Weights of a small mixture-of-experts language model, trained from scratch on English Wikipedia: 64 experts in each of 13 layers.
Below are experts of layer 4 (counted from 0) of a mixture-of-experts language model. Rows are named router (the router's row for the expert), down (a neuron's output weights, with its number) and show model dimensions 192-255. Each number is 500 + 25 x the weight over its row's rms, rounded and kept within 0 to 999. Numbers have three digits each.
After each expert's rows: a language model's description of what the expert responds to. This comes from a sample of Wikipedia text that the model never trained on.

# expert 52
router:460572494517513512480511524468504493547516443506494488546484536519515491459538515503505518530474477530520499492496461536529516468526498510488460472503527471496488504482494480498485466473491512
down0:525475514479497511502517519514467493518482485516523481495479498505532514500532513506493482501506473520511518561512502486545508509514457532470539478519474485539513431521521515486491504483529495
down1:471487491468459490477525470507476549476511443522543511460505506489509488539461499480494498528497483492507509485506536473484506484471509505523540526482505548485536531513492502493509534503546455
down2:516465513481525496478500504476516452509514508522476505501510513500484500471493483510456493524493492462489466508509513515494490527527514509478563513482529505510522506510490502419492480533473466
down3:526496537466522491507493512498525517517521508566501460512485510456487530466517488506493459478513478478548477464509477507478496511520501481523536472549497448478525475481505503507477578507460503
down4:462518470474527517503442493475511523523540488485548492461523523487514518511491466489470491513526513560464558509512480523536560515487513508505488489532465465533509562478496472525481492496529467
down5:493484456540496478476506500524497546497496452527477525484494517500544501507507507524498479528523510461542486498539503473488537535534450453512527493524506489500546521489525497526525510520491491
down6:552484491451523505541520479493531482463501523495476475528525532492522528529513505528502522451494526463540499480556502489542502441464529438502498478514497502485450523550521482537464527464501520
down7:503484497533453483493471484507519517523507496523529513522509483480477494524472482513495515543533490452511525501484469486530531523500529525481451484480511490485486502497500492508487482516466507
down8:534480518523482486471471519425521508551476546475487543491491491516467481480509526468520532498507537500503508513450518495473516515475506498471466500507511461488537522515521525441502500478510512
down9:547482520504479481462480510493490500496464504494482516536471489466497564470481504479500463512494534515501499527498469489522486532540511481471449488507517488523510514495465457482496501492490492
down10:507522502521531513497520530518521508498530467511511471518470512504487511513524467521535455512484499496482466493538512530536492479456478545518447521509441480527494516491506513546489488446505476
down11:494508496537483528469520494505435492483519510522474526454460526485517510483527462490478500543493484512525488468491512505511479492501510535482491466515543490524527469503504480476543468515522450
down12:473477519541493454491484475536482560480472484496517522457491515515530498523465494527510554479526533489488474533496533460505507476508517522510524528481463483533522506518485507506514487504556492
down13:502504488514522509516504484537486499521525515525458482445474519544528494512486531516513422509526503517544462525535462494489443428510470526459523485498465499545488489485454471507476468542481515
down14:504484480512534511503501474521529529507505518491533503464499495527504501494474504468489501538509519535502548503513501518496528509488502506520476517542485454476515517519481493479486479505480488
down15:483474469486498503509494474492474484445491503535485478494515526472514505481474507503504443477532490504521471516532513472503492507538556491488490487484480466503507514531507496518501501507496482
down16:457561513466523509472503540454487478506491481503511478521497480443486510469508506494472510486508502478472482518494468483489522550490540524492479512487535458475519484417525510541489488461521454
down17:522514478488490508448487495527493541481463502473536499470517530516484507477510501512500523549533500487469475515518517490478505516488459508504532469458514488483516520515470527480511460543475536
down18:514508525472557514491514489465549485523506449505483514541493532481552540527494515471530545542466509535527464513494482486494495518511505445477526482522487476531486500452502451472529424506445474
down19:484511514507489506516509572493514538484503524498465464487501488494511539513529494494475525563530464489502471484516511541491508515480470485483540501492485506473486511460453494488525505452523486
down20:504541476467491472500507536455505524545536509494521527500489470503494476539542496514482514554485504466509506487488491465523492528502528490490485505501451507526472508513488490541470462533554522
down21:524518506473498477454512480520489510465531509530536510473495471490482506504554499557558519536485492514517472532520500523518491496503474513496463499499474520463513486524558536516489471490495492
down22:503492560458481515490510500502519524534505514509504471544484502493464478501459499519473507486510458537479492513537488508508497511481470476499470535510517483515481512525522480499519500501510483
down23:535489496507497474501532490518499528527516477519488518469490465511484487527510467516500505517503467478500505468509507460482456492495505500539498533482495475507491487484484481494506490487511522
down24:512557497460527521474486521517536479462520481489520502508474490468489533489478458472508509510520525492489517508494502484445508535458499482471464506517480504448499540467501507511450500492506452
down25:495512495502516478440517494520488523503549518463492464531437501504476450494459538466491502502499501451551449559498540485481480497517493512483525496490479483490507477474488520484518518494478509
down26:520504557499458494468552518516499486519503463524513514507504482539489514474499512498499488440535475539481451492517508472476521480491494481528489447501471514506499524505478509519481480509510521
down27:530484523517497474514490493521518500513487500445496522508569519530522536507524503520525504495487539522530480476494456507548541507478505508500543511511512500523494528475507506565466486529524534
down28:510492477496544538479539521517451502487501499492505484484473531535505493469482506493448520485506494489583508499492527532499467483483463479491525492544487520539490536537509495486536446486539505
down29:515474534503482510511482567468523539493511462466530575503501493545501481544466485532512496496494494521494525504532504504540503534507521481532541490485490556532525500491514446492488505506522513
down30:501524498490476513515487483532509471470479546460498520502512495487514487488508479506480498498504482519539489524511491474477537515471493503561526507444488499495494490487515483449555470509478487
down31:496491538499485487481468456494506487496460483495519503497511485465504464484493470548510531502475476487479485465481491508500486504481506500523500500496499476522519531489488474530513498525582514
What it handles: Spaces and pieces of non-English personal and place names in squad tables, such as -ović, Sri, Singh, or a space before Léo.

# expert 20
router:483426504493538517494496505516487503559518480528498474473503522522497501505521515486508491493508485499507573497529451495505517482506478506484457555502505468539511488515528495497515536527499499
down0:475515533487489510558525509491461492516507537498506531521512463515458504494521503510497525483509520535507494500476527502494499483513495541497505484525516527501487493508473476518498481520449516
down1:514512498475466472517513484505498498454485523509494493501487472500470522520507483498500474512525535505496498466504514478478486505511532447499535527540527501464499484471464518480506521514507474
down2:490487486520493536507505510519476489539533522497540482442504476487548471498516504484530524505476475506502555488458492516501407510512526471543535501522532541512529506481501494511504511522453458
down3:467482515456513454531487516501482483516498523475517507540532489455499518499473509506506508525525480579504509529476503488506521473502470514483462481514508500458471501496509456494519505508481494
down4:485531524484507500475531449518494519504460520510501471526505502493492553469467568480491500503483526497502514502492486492535484498534503498512492470470478472485483509502503472496526532474492507
down5:524521498479490479499524510485512489461479496469478549489485494482502484479528509529496506461459506491458448484490529488484497488520518490502484469497496537446494491494536511527473514484554472
down6:515520475490543503468501516454508487483506503534503526504477464498527519562488511568516522482497519493450456513515466500496486506529526507456486484522510514472501546518512511508513484515497502
down7:495482454482501480485532492465503498503487479498471500516477497513448525477523525518512464459493535494510485512490502523493510493497521495504495511521518537474480511499479501524546529504477504
down8:522511511512535494493486515447523488518514476502473514462493467475530514433509479517474491478485509507488521520535510548510463454492533509503456506538493483516475473490492507523539469490468523
down9:513505540522506477484535519525500488510502445574484483474487499458504469507503517459484509515511484507499466516513550471479483507508473479514504484515498513518508485513474475497569508493524537
down10:517492489486542468511464507479517485437493552465524508557468495492467535464496474485505528521486498453473535482462513508540474534490546495466499496538501499533489470470527487484530460467475479
down11:463553521512488526483507494539540521502474468494509541491500517498515495466526521497474494485480512459492489479489484523517478537531527514504471455507487504539512506514469499556498478546477533
down12:517437495525507489468505502505531489545520523499499478498506521453519475481501482475499466513491499526511545467485532529529496488498497465508505494483483578504500499518486519509485508498500489
down13:482524504529466490528477497523525516504477501487494495507516534456515512503445488451513507553528545496546483508489485466531489483501504539519487520477496533498498505479520485522521500466502494
down14:488523495474485527529509524465484547504488562494510488459516494522479506484514524456486537502539521483484542545521491505483522480508473493482488525517527455485505485500528496487485501518487499
down15:502493539517460483511498521519501508543508499496521474532506491519524494472430547541488487487497496507509532512468503550481474443506521487502582493474511504481491548504486480498462496487505534
down16:492521477483522461545508512501527517506547523488513498555526503504517484497525531580488471484486467487486529477481543492500506528467519533470558462502498501519495485501460520459505495506501571
down17:552450511512536535497510545468528492455492512536521431518488520469495531474481515461521450474520532520454506482505534496482505532527502492515534481498530495470482537493514506460499492493524553
down18:495475469526516512485481488501523503480489509447494506483507559507515466489525502494499523522473494473515493503488460484555487496498509469482517526545510506473542515487461512505556510476549490
down19:489518508491516501520496474451516507485490470480509493562488542475500520525513522527490518486480528503495500518481526475507510511479459470484455495464554508477563480504519506523466501474517525
down20:538476476526471498529525442500447514507446520477503507468532517523509495527474483458496464518473507492482511491536519516490537526475492518486545513538511459467532530429491453463485512453486504
down21:477525524497480507489497461487494455478526495510496505570473495470508518464499478459517508548510477522515549486500483487497533481494492498471474497497523535517507516512503537466482534482460459
down22:473486473479532556523510472502522480471501497532495502494551498479498487490500499516480537529503518483523493485512457492509523539498506477477467512506497510491485526496533520508482551474484449
down23:462467548509472549471524505467484479485511502521495498476528526446473519452524447417495486505479465465470459483514520514550530509505451563458515540519477440445478528502516545503532468505488548
down24:465538495517515494469503535513471474549524517540492513486532488531501504500508510447516573515464511475488496492489476497457491520495491456488504481521477498498518480517497489520506470497538471
down25:518508493494501499533461489485508469500505495533509523482463479516465506527469529490479504531480476517496503505514508498540481528486505511506517541506469449484563530482471462499521494545477499
down26:504537522481477506526510483457502489498492454481495504462528479458514491476503481488513471488485514501469512497489521511538472522521537504511497544539513456470514546512513509527507469498532533
down27:495482511497509499440505512511514497515471496523490508489498482513478466505521477450459519537480537496490501497517482543519556466493476498516500462475505489518475534494490482454509491509565505
down28:504516491476487498453502499502508498495479502522509494497508506522487540530496488508508513488511460462510490477498512495562491464504474556499499475540477495484513498498486486494539481491468472
down29:522488483506500503525538467504500497499488524494493528537503488503526505477481492504478563524471480494511467466468542516493493514457444469503495475519465492492538535513529454472507503518494525
down30:494467529514516467474495461499498486455514514495423498496439520488500532505455512448486525522481477465540534520530503473458414529524535502497505496489491502542501521467487479516503504493502459
down31:463517472476500510542525518496505479468508476484496507480534492548534426547507498502474550490466473550522505493498496518513468472484500511505507467518500479491493547488462515506504487513483450
What it handles: Surnames or name pieces after a first name in lists and tables, such as Mc, Lind, Brod; also Asian name syllables.

# expert 63
router:559544553507526508484480497459464488534528524503511506528546539489517496522507489467506530487448487543491512555506454505476522497500495525529483480503507471490457493503527476479515457463477486
down0:480499518484507516509499513451491491512493534502502513472491503493548484500485469505479473477454490510492500501482534486518512468512486516508510550474474484474537522483473532482511507506438507
down1:528486504484503517516502497506479475508528528514529517492496533478536470471507537565487470495498474452498516551502473459502475512513531480509439506498455495481515531531552506507483528517506521
down2:455505460486494469513544572525519459427476539478519494498496515504481477501468464525472490471552502502507511553460488473502522528475486512525539514478504474475536495484503467478515486498506506
down3:504522504531523510535504509468527494509520496532492520534479527501550478532511520491524495562476484530452529537470492500516496476509514474477523458478472505507501519492502508521452523495526504
down4:470537461473487499550485510486466510511493507550485437497491517510474489520510511522511479466512488511526509491520499459502462513440498509502505518528502474526524525482487495508478464511509487
down5:462540519489508483455530500517497536472541516506503519535506509532489496546491527498486483522476496516495476479510505475506530474539480504526536465516492529514505495484510485495473515501522488
down6:498507546551524521511549502530521487508447493524525515495479493484487520496538488499453510525480517490494523509503525451505466487502496503528469481470481503483489506522512494511469452473471482
down7:498541522498501493523512513516528512505526516558547499491502483508490500499527496534507481502508523473490497457532490509494518496486482468477529535490486504555491508536447510474496478506472481
down8:524464475486462504481502524494501478475516488498496544526555529509490461493508500474537491488537497511489526522490514489496512523481473503484508476505462507520468549436538497468512470504492531
down9:539514475478492531473501495507545528474521494473500525458484531515559507496458520471536499517487521526439489491506534502503505474505485534459504479494486511470445498480513531518475492513526508
down10:514499494473503512520490481467520482481505471492509477528502481521492498508534511478455500512511485511471505499505511514518502492471473490508473505493487494494530526494541494524514509498479471
down11:536501522495506471468520493499528477489493485489482496522517488527436511511493498466515503487549492462477521492538468500542482491480485436499470481487507505431524488515489555523491523473510536
down12:469493520494496482470507509512490510470469536512462454475469496512471477482460500536516469512465494515478467489486510481489530512485507519521482477498512532502502498523494506498558473477484468
down13:478537545503474493488497491546515523497540485524496520492476483472491477510566531515451500483500487483529495553525485501470511489470534466542496491515483535449477512514552522527538481487490495
down14:488515505507471557518514474487543516551532473488484520509509522495490488520532524463513474545479475488495499456513514513539510481501485510513498503521497511517535487511535449522504482499486519
down15:522508512498494484494474543450484482486498563515506505511480479463526492459449479442495481501499558506531506471505466517484471514535489554472475503488508456496517519476463491489524479489478508
down16:487521492544524476519482502477550484486489473560530514544520512453498553484483469475443530470508499477510511525483501517521511462455493552504526492527540466506483566523447474520507517508468465
down17:447505529507511505473458460487512490473490514498480474504481527499547506459463530495485551501533522458520481517520528512522432482491479504486510487529503494502514505521468494534532507482467487
down18:517459501472527517510488502506539482544465522505537498500477510480528530521486519470527485499480490570527484447484489498474512497508493523504537488480529500480489464453515488415519442502496562
down19:459485497475521483498480522521529491462531538500475465489489492500493532489501502484506508535533476480509487516505473490513461531478511536508503517463506525488480539518483499494475510496482518
down20:502515492492469506481486501539496464514514478563540468528481535513526527497460465462516507485485511521507484494488478515525496545533490456528503487454489492481487500521465510474523514479455495
down21:509528529476522536496512467490501500503446483494517530493453506511498552483488474476476569558499517472504473468518499541476502493550513523496482550492494514495532482520519496492467464539473501
down22:513478503494471490520522488510475474471499502526541518514496505485500498543527451503537466489524500500551542486491526494473504531516486503515442533507498514501574499486501508523519522511515490
down23:545501503526449495519500502523452468505489531457474476519493523514532468490534513519472458474511522475433486507498530479462506462516532517507497505493464470502486535486489511481458536499492556
down24:498486509467475529477505482529550505483501520553480478481503490526478516525479489505526508495508511476494519450501459497484489499483524510489491499490517458483535514489504482521494526451457493
down25:554536561453528479488495487522502474474511503533495508506493484488491505495536494513483516490528491496513524485508458482521449465492498484518473481508503512497526473495497530544478512504513543
down26:489514505457469499519493522560470544505487486461509477469503516530525504477523497493495498477517506486514490522459490471509507551465556478507514501459473515479500485534490487468502492489538480
down27:482515476496488519507500497491513505493474531517483551508507466482486507479464512535535475477504479513510487470490550500483539505497468496479482484533505493443519486514512489504474451519480475
down28:521526468492479534538468497480509481496526535472518496475510494516504474509486509520515493523449517536493478502490457465512503503521461475521510486500498517474482507479529490472505513503454500
down29:518540545515517481500503540526534505506525526480482477493487491505493488474437475478468492491540519487514489499506476491489507518491529500488482479552497508497499504460532519510470519470480506
down30:527480501471470491488474522512518501542521530487490520517542453534536458480510524463502550528544506504498444492514505506518477519457487485559479472512517547536472517497487517534523510497488486
down31:528494529451480510500539473476475486497518510501480516510501513463475503503478483484496458482531512530489482530545530511476481481518449498485503536483462493482534477469495455509499502511533526
What it handles: Opening pieces of foreign place names and taxonomic Latin names, often after a hyphen or parenthesis, such as Ph-, K-alambaka, cost-alimai.

# expert 18
router:521476503475555521537465494497493508525508473436475519530521444511529482482511509484483525489549509537482515496538497520514495495532494503511469521478480569514464512509552507530487553456482502
down0:509502510513477536490535531468541566483533529524534473500514483509495520452528510501438528476505534473508547510528499497464489521483537539532517508513487508483594517481462518510514485485474523
down1:511514450491493492470538476511484488532535480491518507495446499476518550501500525532536521526502508466556464494477552497496507499503478513478460542513527522503494522525536509480524499507475510
down2:454488515487483512468505498507468490536519473484489494524487496488483465491508553520568496483550494516468470480490495492482501491501471511468514492491498441496501504484483464506481501518522506
down3:513478475514530481526503489524524512523497471537491494468499462498509501511525508492546490497517507540569516486558467499501509507488504481497475512537531508504501508484513506555514500458478480
down4:489548563497467535467513533469459528485517480496490478535542470455509481472541486461512528489531513500475564512512520518505461469512533523543514479503493509506453526464482547519494492527523485
down5:487464523448454456462508479521478500513525500499509500539523526531509517448485515507477486475510496498487528489518469503470504470466482473536520551489458552521519512482508461496527536536476505
down6:503480520473506542487497494553483477520476507543529521474470521563516498450463518444470500459513468485497500486486452475516478547517530495496461565520494505523485523492488476518480510480515509
down7:510512535468492486487509518476528486502475523494471494503492528472499482487499505533539495504498526521506528489443485461488484509509468466474476502506509505476509497535469478487479512508482454
down8:495465510493471464515490496506501479524497510520475480482485500519484462506586473519508476501461477462518481518479513505486472477488488558457519522471529487488511483531544491502451471510479557
down9:506507490476536462503495478550470545521485510528530471528491502511492497511489474500542509512505525489521490500474504556505499503542517487520507500467437505470482469506519518464483542531473474
down10:464453462481516495541571452503497526542490504539511493496488503465559501503530464524485531498466552516480489473514531487528506512529530464461572544504498547517453528490491511482461539517494482
down11:483504504496485501516470497423519522515529460509487487539498507530508471467500466475472538477490455535487513540539467534505500517535461536489504472531489525509475512525544514486484532497515497
down12:499474501509540503473408526505490516519481508511487483488502541492516509540449480487481481521446511518494487513507475472513554507459511534503510468534535499444547475537504526531518518463496508
down13:526469500500544540482479519498509508470554499507540530515514503540524496528557474504499533502506510538520487500544518527472495480520495530485511512512498543493468496480524512530536547502510472
down14:506523517484484510463504505507480464467505500527456464475499507502449517540518513513538526467529542475477497502482493481482557490517525490478518497542487474521541520522438523503501462516525481
down15:508507510453476474538523494486553492490524496525532464514489518508462493492480501508469482532509510530508557485474480453506521497529496510487485484481491499518526526533524428512478507475457489
down16:523481502483534529459522522473536501497534477499484438507518471450525469503493477511486495515457504483459507482459475485510486509528465476486501520499504510460518456471477505484480488496492489
down17:496562514508479477514539475473509483493537513504460533486506522453492464477504518498493524494521488529479480474493513530444516460486572457510521479497517480504485496524487498441483452478517469
down18:514550482492455498514498500465536494518538496532490525501514522488494467496500484462532508453504542523502515491486489510517502493487464509496506562495527499512507518479466540535551513530566487
down19:518528510489501519466504513502468485550492538492515525510532481445512478483506507495505509469489531473445521460535494552511510431460518499491529485471526507534501519497492427514522494525542516
down20:489485528532487509497473492511515445508512519497520502494503490498530524496446521501511506458488543519566516498490463492514481511471500479526491500484476466527550463499487537500482520500497525
down21:487496510522521497494469494534513520499482509481454495526526524483508473462534497481454539479479501487501537518457500563464446521484521472471523502498550530504467503484467477487484503526517510
down22:456523515522501525517455500483515524490481527518492508517502478540509536511504505535516521449539524483511541465529534503489504506479512490498488518451518443503518532483512486528534538475518505
down23:528516501455508470501511478519503464497509567515526473494549482523493504491471468474469470535483512486502528489480504508485511563503581498516516497500529500494485468532493509512490535461495482
down24:493475489484452501438485531479532531479504493499503518521463481498458498510529483487490484512511464434501480480491519456502470494530526521490484532492535564467511506485533510515497491492500482
down25:461506462515512506510529511511578493485482545510536545501485508578498479498497506502486483545529475504491468499485471509498479454507490534516502489540506493517475540480514491504469512497490523
down26:489536528516501493501511506482469477537521465527515492526533518484465465507517507507517519514520488531447519512485469518508481465508491521520510495482500522493451487528500498517517482495529465
down27:483506529543543509530512471507498456490523515479492504484499499497529508499527508465481514491468503534487491477504471468498511472464489555509506555514533523505468497503511520472491510503523478
down28:483461525484484514520445522538483475524451512496543485503496499512475471520488510516465509506473508483456496496472522488540531496516535487493510533493495490538517468511515508512510476474488532
down29:525506466516496517487484476471515480565512516480491456510518497499484492486547492476490493468488485456442481463467533509469503487519469487502507492482546505550490484516526439489492507512528530
down30:444501519507536441496472479513476497513463548482470460473446493487514462542527495457497517498507522516476494440482498483486525546447512507510535463493454498483497496445510483491504491516469539
down31:500490556487480510463478465492453481485504497485474513539512484425534521455542488536464509477525567484499524503478536504508467500480539492513485497525540515522528488477497482467524492506517484
What it handles: Ordinals and words about results in sports careers, such as first, fourth, consecutive, debut, won, final, and frequent the.

# expert 22
router:527518523541469523548483471467503509507509484477532537535509496535513508461509470483503460507568509465512456498508478500519511490480505491499466466531527495510534491484518554516517484540507463
down0:526492534488457486542477521518510527486435555472501462508505487510507480489489541541503459531520511477527502492502513496515528516495529484552503495458514500523534541514539467478494514547494521
down1:510514490499494538495464473527531502478458482478530479502501553555465511514482497436493515517503484464527512492508544515477480497473493515470522537557483498480486476504503542512566516462519515
down2:552500535507508461478454490488504517472470486512494494490503533495524480468480471449488518503497496531488520508491508482466472479513461483504485489486532537502505492503444484495482517474478556
down3:462487520561514492493510491479528517474492515463509469526478497488509542527482534492504455481513501522542533465497524489484500467501514506491505494528534507504475493523470513493451512475555527
down4:512477505526465539556509496471452458538500500451511480520485491479528469478478533507460521492508454515522504505497496444537492528543518522523487466481478476533559477475498488503494504529484482
down5:513484501483482507477507476516527489468482528524464497517513513524467565521514511547516495487476487483542504519484510502503496493486495505503485459492511506530530538481486478507522489526528451
down6:492487507495514483488509475525538520493504498498552458498484502527493481525473469494539523497540506523521548528474488473485517420475507491506491517521521503509521476521510499529468518504475500
down7:517503481529524499524509502497495549464527477490483466490476492514528491519412522474484503462506501493486498469490519549493485535575535510453482515490472481532512519480539527508481507560483472
down8:554495546527493514496509456503514481492497520484475494525488517493494501497499495489475519504455502528486496481496539487489490486487492460520521513463480525503482502537480522502516506491471503
down9:505501505486478487510476548552456516477489504536508516484524518526525478540523504491511484470529513537493484482483514496473486514496463508472516522501486493519495552525500479483544527491490485
down10:481487508500513487420503519532527494502540527559492531488523479541523506523522496506512499472512497491504463484527511529525505513485504486480532531510488516451508509510500512478496515510511471
down11:492488514518483494460531496504469529507507503475492503531507489459506477520493483476527508488543557428559507473533496524549497491478486507488525505513500463460489480497433490489491483509482491
down12:494499500506523491458482500463521465464506499488526482518476512483510529515525479489511514534474503508499473479497473521504487542485550475516498492525498473469517507518504532476457494543504495
down13:531523456525548526492507493525498496489514513490498522510485536480511527463534486483536464513475496574508507480503498510490486499493502502498505505567518480531497502522510469485446468478510525
down14:464486500467498493495467529492508498489539503469512487499490490461575503485515533511505479541500470510495472467517519501509480480509494495531503513487481467487449500483504502495487516498481541
down15:495516491465493492525500526492500513519467535487519493525493476524507515494481502509499484476495522517496538483524544493485501482500517508509532475464518489479477513499527466422500509515493518
down16:476516530543482465512517490461471495543489542499508532544522508482453479519502509549484480490457479526505497510521507502433509488523481466490493497493505488516503523505489488502546523518488480
down17:502431481557517565523521462515505498529500492541506517462490450507521540473532507500434491492470500500457537514531506515497484498511512514487497486510503505513534484513505521518490525454473483
down18:509448520546474494496487499480508509513501484515489493498503500494510551502494505519487543513498528488535522495488496512512536506497519508490493462516511541520458532481517518545462472514484508
down19:542533462506504472509498489513532555507494471473551515497523517472481458509483510479520500538489452486467509478532531442519518504518497505474510509532517481522490498492486477474493506491515514
down20:507491456515464527473492506485545512516474495471513486484517525466514505539558486485506475504531492511462518504465482494559480480500512506475498499500495466541480442473504521467483521563513482
down21:502533520501534489491581474493530515530482551509488518528519483509524507525525513518520509494495475431536543479513482484489524517492526527523523497493460482481489501496525483463521508520523483
down22:507497510555515484523477537531475472494501539477501508515493461501487485499491491500487466509504490506505541525491470502513468519488522508487511492510494486485458566517541456490549482501530493
down23:531513525546476497525448522482513487496518523473466512501496490492472515539518523510488520484528477529499457518526500509503513507520493551488503499472462528485488530516478501504488517525517498
down24:490483448495528487540483501518467540490481518485518524477519513517494489485506468480517479506539467489490477518501455500499504505495543491472496467465459506519560532485478525512480519538467472
down25:474501510518464567525486543532527496508500492490523499514495517520511491486493493558467486533466500535527531504483497470517501481454509477515479483490495523488483501495488504460489562501527511
down26:537529457537505513501512501525511515533509509503524508504525535488541536497508460543520474504527532505505463464518498487469532500510464549474498523479520482495455460486502494501550500448515506
down27:487447512509491455492524516526481477459490508519494527465466494533501516481507478505503504510524495486494453507506547510504525551492510546532498537476507502468513491470505510467504540530529503
down28:524489518474543558523479529517503501529473510468533487526493493474515495498498510467517490488460515506488466537521485512513447455496463437486496515516511520498525495506484512463503499514466516
down29:505539508477463505503498544528484519558489496502481499514485503481497495495494529529515513473495507517537514505486508435472491484506476484521514475500491495526522506471485496492459475542518503
down30:470514521485501500475543483488508498512475528528501505516526460506488506484479505528441516507527490521509499504474499484523533535475494510518504471491510527534522502471460507529517516502505490
down31:488470489516529516457509543501466466523477505529503491510489501479484503453512533462488511505476498543506513473509534526454462491531490482501489506508505495482458502467515507476492496493535492
What it handles: Final pieces of proper names, such as University, College, School, Academy, Street, plus acronym fragments and Latin species endings like -ensis.

# expert 38
router:489511473485511486482510486511485461539481502489456473445540458518520478514472508495474510546446480484510492480478512487514492539485481511499458498504487474502493464510528501460510479509502498
down0:469493507493467494512471499513526533490520505484506473497448492493494458494498499529506484475509513498484480513460501421492453509518483461476532490431478496549479504461496485530518507515467519
down1:508507505490489496470451492532455458525483486502458479530518516500490463532501517548486528543545526509530518565497538463541556463485495500513517492523428471498454491497488518512510497439458503
down2:485542513488502570545470538513463496501471518488542471497507471510520518467482483510505505470484474500532500482488520515508480531526487524484491508475480441513542477505489507524531525532474546
down3:479496448478526470473508462504554501497510541500465484511510462464499474481515503445523478514467517482509454490518526494472488516494522491465512470486501509539508487502532520514513572493466509
down4:485527498536524544507459530499486499482470567488516517504555479528519527505559520536517498478473530437518503504523531513494450504503468503534514491456543514499504518511545504543513464501505519
down5:451465546513481503475511489515489435473461501493521501458480525512519565509518489498442490524442517497508489526506462474491492502490592469493477517478488490503513537515519494521537490549481494
down6:480499516510461480541484499540505486504501501486518487488454497515503462538534508504482500481488543515554516484510489475509527557495536550481524539486479489449508472480510529522477493542477463
down7:520535508537519481523478542557509445499445509541519489491500457493505521501467505489506510463482506515545515498500516471497490496487515476491531464552499520467517533521480541481491517497514491
down8:490496508518509521491481499506482494501512506529504501526515476473483491489490531497472466526503521458507502446476524526522460520479489483519487508547520525501491504480464444486495521512476494
down9:496501465455530484486479518518529449493532544507477463496471494540541472541523473506469543533509528497487478478476499492483535504496528497515520507499530453527537524500512473497427496488473479
down10:485548482502435505500519519491543505519469500516495476537462477487528489498492505513515463523492477459526500505498520497516492523453522484495499480495507489481521502522500533516485502496486505
down11:513481510502492522538512486512488484517511451510498494526518518479495548522483501533509507487508482453549506493529485500459493481475541512493530567475483539522517475515554486508516466477501462
down12:499531548465545489488501511450489466518518502486481544535539500489475491507528485533535532484526516490485562475527494491472492495555526467496512474509482497504508534523534492473499468487522503
down13:511530517515457498493580491509460496493502470500507462518439469475503559511451484484520485537461544504464502492485514516486503505520530532498524511490478469510478480484520545519498480467475530
down14:531521487508540543512484475514507531496531454508516467472456477518540505548516474508477468456442545484520485531496580486495495471513506464526509493499471485471474485536538535488489478504534542
down15:493485479477538483517501482526523471501481511459483475553499507536501541484476457535528534482506490506471512496528498499492493491463482540506534531491512456530471503496512475486513499556479472
down16:479501551524523552488529486489480492535475526487507522529513539516504474495511522503483510520492519532467539502498511484505488488463508514515520482493522511492479507492482514512517479501484483
down17:455501497524524506491486505496504445515493482503535520500512487457506513491492498480529522510501473505500505491469475474488511508512481472513488481517482502524543485481563465514495526521528544
down18:489478483500489527479460469480484479494487490532465496547459475519491504504494478510487503498515489526488452536536538517500476484500536543516487475494441520504467522494490485532468456507481525
down19:513580510445513517478513512510517494519564502465483475481472515477482489484489508526527505496489503520456518480497526511496493529493458477486503507500532479524516494446500508482483481506504506
down20:514536547519485474517478494535519529524438514491530513522474497467538470470455512495503524504511484472469481487503488491453517483476476548498520512492526522530479534489512503515474489481490487
down21:474498512537469514512475513498479458539464503480532482530518560505480507504509570508509505507511514483503486515501524526504509481505517521502491512517509489459494479535448491477525527505527551
down22:495495521467461529495496477551536498499514471485514499534500500520504535508492520487524450512508499484486472491485484488491508514485520467479529508492536509443479513516491459518499471511501532
down23:490506481476469532502518476472495519487541508514501514550536530517510528546499517462485495477490465455437533512479513490501495476502495451553492494473523526491508463520501480533524470516555458
down24:496539493497569523514531531455506535497512494484518512491514532496544550490501500499492512507532465528491498499532439513509506544472476529536483449471549495473466563509510460520503486475545500
down25:491511484500505523527520460491541454476533440496558464479544494509518502501535508471506503483478483442486491506505528519520505479473502503511501515493528533508492482496496531515499516516475536
down26:492528481470497544507469508524486494412492492497488506539528504493487481528500504478588507523543535540491503458468482518468504504530534473517523510473532519494524487481452476488490490492459536
down27:487534479532498522495519561481497484529445480488514524481463559506527496509505449486499493498498502530534546511556515506482496517512473513487478496517530500519517527530507527535502480500562490
down28:511517516530478492497492548514507492536477510529474502523470514539461528524474517483505516518474502511511503513529492517517477458504526491493476459491509515505510454497525533519494486563513530
down29:521530508508452516507519512474478481558461492489522505546476483485484496518531452474491531538529464491476512499505515525492473492471483474509493504462499523521490498477550501476545487508502464
down30:488488466546530534488471539477485519509513511452487494485452503498545483500503508489483487481472437466432451492502545507473490495457474511480493522498532460523500469528504542523455483533491502
down31:539510461515425487527461507475510504500508499496488484473470504483508443498492469515465483484470486487484472467503521500513535521500489517523544535457529505475466536501486504517499512528506510
What it handles: The word the and other determiners such as this, its, their, his, plus possessive 's, usually before a noun.